{"balance_loss": 0.00377, "init": "normal", "doc_mask": true}
Below are experts of layer 5 (counted from 0) of a mixture-of-experts language model. Rows are named router (the router's row for the expert), gate (a neuron's input weights, with its number), up (a neuron's input weights, with its number) and show model dimensions 0-223. Each number is 128 + 24 x the weight over its row's rms, rounded and kept within 0 to 255. Numbers have three digits each.
Before each expert's rows: "mostly gets" lists some tokens that are sent to it at least half of the time; "comes after" lists some tokens at least twice as common just before its tokens as in all text. This comes from a sample of Wikipedia text that the model never trained on. Tokens count by the router's weight.

# expert 13
mostly gets: " ", " £", " $", " €", " tele", " repl"
comes after: " |", "\n", "|", ":", ";", " in"
router:119102121171156134089110101164132114140133128134131127122100116124121154130098136108165153119125129113090140129138101149122126154062126103109085124126109088149121100122135144152139116128160121152104110146177155135120097152127148122119106113148122170069120094139090122112161152121104186159113165164089178121120133168160139158142134129109109114110172076099144132103104153104120111118162091132108155134135110161141146125174109159159147079119101144144107112105114149151110132095107105134108103132146125108089155109097127164087140108090171152130128150129132136153107085131125131130135160154132127163124122119147163133144132151117156097160131107128151072148176119109152171124178
gate8:160150145125148134096133121123103149113118122112114122159142153124108111111154149142103111155126107161216117171140114109122134069120125144168142155176147161122146115141088102118138108113147128138142143138109112090147098150101127109143149175093107090121112072118117104128095198085119133123134097156135084156148130126113130118162143111138112123094163103135116139115157123164113117113157115111094149141147102135101162114108130130121161142095155115146095139089103125128122162141140097134122110130145095121166133160153148087131130119091115094109124162120143149150084137124128091072119115106122127168106159107112138107131179131127111138148100099131193167131152085135133132135160
up8:164094174116116100145171078168159138134085136158140144116150104126116108076113098141168102192139107154092119085132122104129106125150121164123121096167162152097142141140112132117103161143138144132148134155153118147170137126111158074106103133137102105100130149113109128055134140120143153123132133095186083138133109127115114133104138133090140135127146150072139137130112110154130110105137157140107114102142126150104128105148121152127123142108140128124149198155148095082128113174111077124180152134146149116167170102136123145114114141129131127128124117096143112126114121168128127100098096119116133130119133146128143109134155140156105121109096124100132130171115094142129066153143

# expert 14
mostly gets: " Albums", " Chart", "erald", " Met", " Best", "enz"
comes after: " C", " L", " G", " H", " R", " W"
router:111106151145141101127157156083103118133132129133146144149137153133152126157137125113158113105102168172180156129144092127141099088102092087122162125109120215157131162092133129123125153102131135133140104136127142144141115169137099118133127141116110140176147125130149147106152172138097163121155127135122133113117132106109134133097131144128154119140120148163145115098084117118147133091143128087140130143076160132132108111096125124136155105099202132103110107129134128093129136163116159131123148122114082121138143133132151127170103111115137087135115094164143095126108139164146090159130121148103095161084157132134111096118169158103115085132101130147061144107141080098090107118100
gate7:146150144134159164087119132119132120156130110137176099138162112088153130177110128144180094121129133131111115082112155188143147137122129127124172141116131140134130115099141130132111117111105166126145146144121138173099121096131119096116134123130085107124145117120158108122099129094127118137077127157101138105127151121114124125129104105144146118133181135125112119127137094138133148126156142118114095096132124133150112144132157157159068143126117096141143147120088118101154151156061143131090095106148115130153139156103111154146154138123122108099125112106116124122138126173150161100174160100120105162106116105115026117167178140134163157175163165111120110127114133114074135122105
up7:120145151116126128122130143128149150146138144120125145138169143093102083075114120145118148102150091104110130182150144101149122102131133140111147135097144101120097135104150112169137123106112147150142121125106150110094084140136133107124112132147131154130132133120103136131075114091116108113114071152157170145133151142134156110106126141183188146137082146147137099099134140147133113157136146106129172121066139122135126142079120125196118142158151116119140151109158168100170088144113194077162095146154110116159150093134150157143149132112147103118158109113128111103142127094145148124145139129140083115129146120133113120177126132105139087134158102079114108113099162114096119101149

# expert 9
mostly gets: "=", " who", " which", " They", " that", " USA"
comes after: " |\n", "\n", "\n\n", ")\n", ".\n", ")\n\n"
router:155115127111127148145084093125160130145112114112146135103113135117118110121175117124113168139158150108108153127092131089112159111106083100115113130121134094144159129151146125171189131150125104129117146075103115098136124123093158120138117133108138127161110156133143122138132125114162145156114133112117147131144134110128139081116148187142104132132152119139141106144157094147101099125094124133128151096176126122125147103106086126111166141108127076130152127150071165141133129122084144184104107120127170097220121119103119120119110143158133154142136152083139117100135123091112104125119168141131131114129104128130132111099109097107085171140150146148165097119083150079166116167143
gate8:124167122133174127144165136139090163101132119128133124149130137102122172107126129129122067140086161133128160181131141086102102166133167124134117102123133121132172084132148157166175099141102145132128135093126132102105189109118116116110123108169131131142158084089162116120111154108114112096156116137137169105107131150128152136124129126137086088113140151140089118132089146156126145125102138136110150177119114138104091126122125139134112122148137138114111141139131162061152119145122085090084106151110077115179182107153108138124140109128113148139066122117130162124127153135126135112148120106136122114075105146173170128115143123067108159124118121137137124125128133134103153142098
up8:117131120138088129099102136148177066129136121126157136116138129114126115094128116122079124150083113125110113105165125140143174086138123125116154125162100143101107127137148111114139201109166129139078113140124119135124124104130140142101139123165145122137109131150112162160110146171133134134107173092119129128135153085096135163151133154120190087157123147142149155179122116123141160106140104117139110091120115115176142150104148112089141133071124138080133089143147111161105133121120116108145165135154123122140074157099111141150120133127109097111141091126106147151149095097114160160117093169128144146137172125132130104138109169184102108111100136140152140114145110136106103114182

# expert 8
mostly gets: "28", "29", "27", "31", "000", "11"
comes after: " ", ".", "–", " (", "-", ":"
router:130117119136142112147114130123110116150118118142127094097106124167162111129124124068112155158119076136125181146141093163151128092076117094098094115132109150127118137140076115138137162129146110114092137171142129093139117121130138120108124112150137143126141116142157078153158130131151114131163135168091157108172140119132099144163143113145138134134107097119095133123190152125100171098157126128138139115131082157168148142155081142145153104143134145153105135157128130118175111131139137120132138096166120125040149123139145130168126153080183095105141136105137151152101109128092129144161143145153137117145165129174124142114144103158152116120135075093154166121116120135119114159117
gate5:136172112124142149161131168111132166177136126111150106148094093160106123139101142161127147125133123096125147124101178111176137151101101155148093103144141129100133133097172164095110175135129094129091097115115141174110124084130122133178144120115146142143170112163128127110139097120121134097150099122172103130157096099151100122124123122178126110100156102180116116152092099157097140151109115122100129118136147089184171107085161131117137115132096156134071132144139126096122151145105147124106133145182100113075147134063115120126138111152113153118132147103105109120141138131120146108131104091101121136154131138140104157126160144087146129137127125140114174147128095132139141116124
up5:081125111120162133108135118115134125105150165104124110146163130136138176147069156133121141139166131163103120147145151102110150159127121166182098108124106115141077144116109140131139124169136087178146160110151105104139116121144142113117134113103117135106076125181104153164125125083130141149122138111110115119128127145133156115125128074111123136105120137127133090109133164125119103116109162196132143097111146168124142150104117122082126148103140147133150137091071108137173115139125115151148129121109145147147140063119113139151107111116051170134140150157091133108126120103146138147138123148127210117141133091141126117113076112102152104125141144080145130107139124145125131145140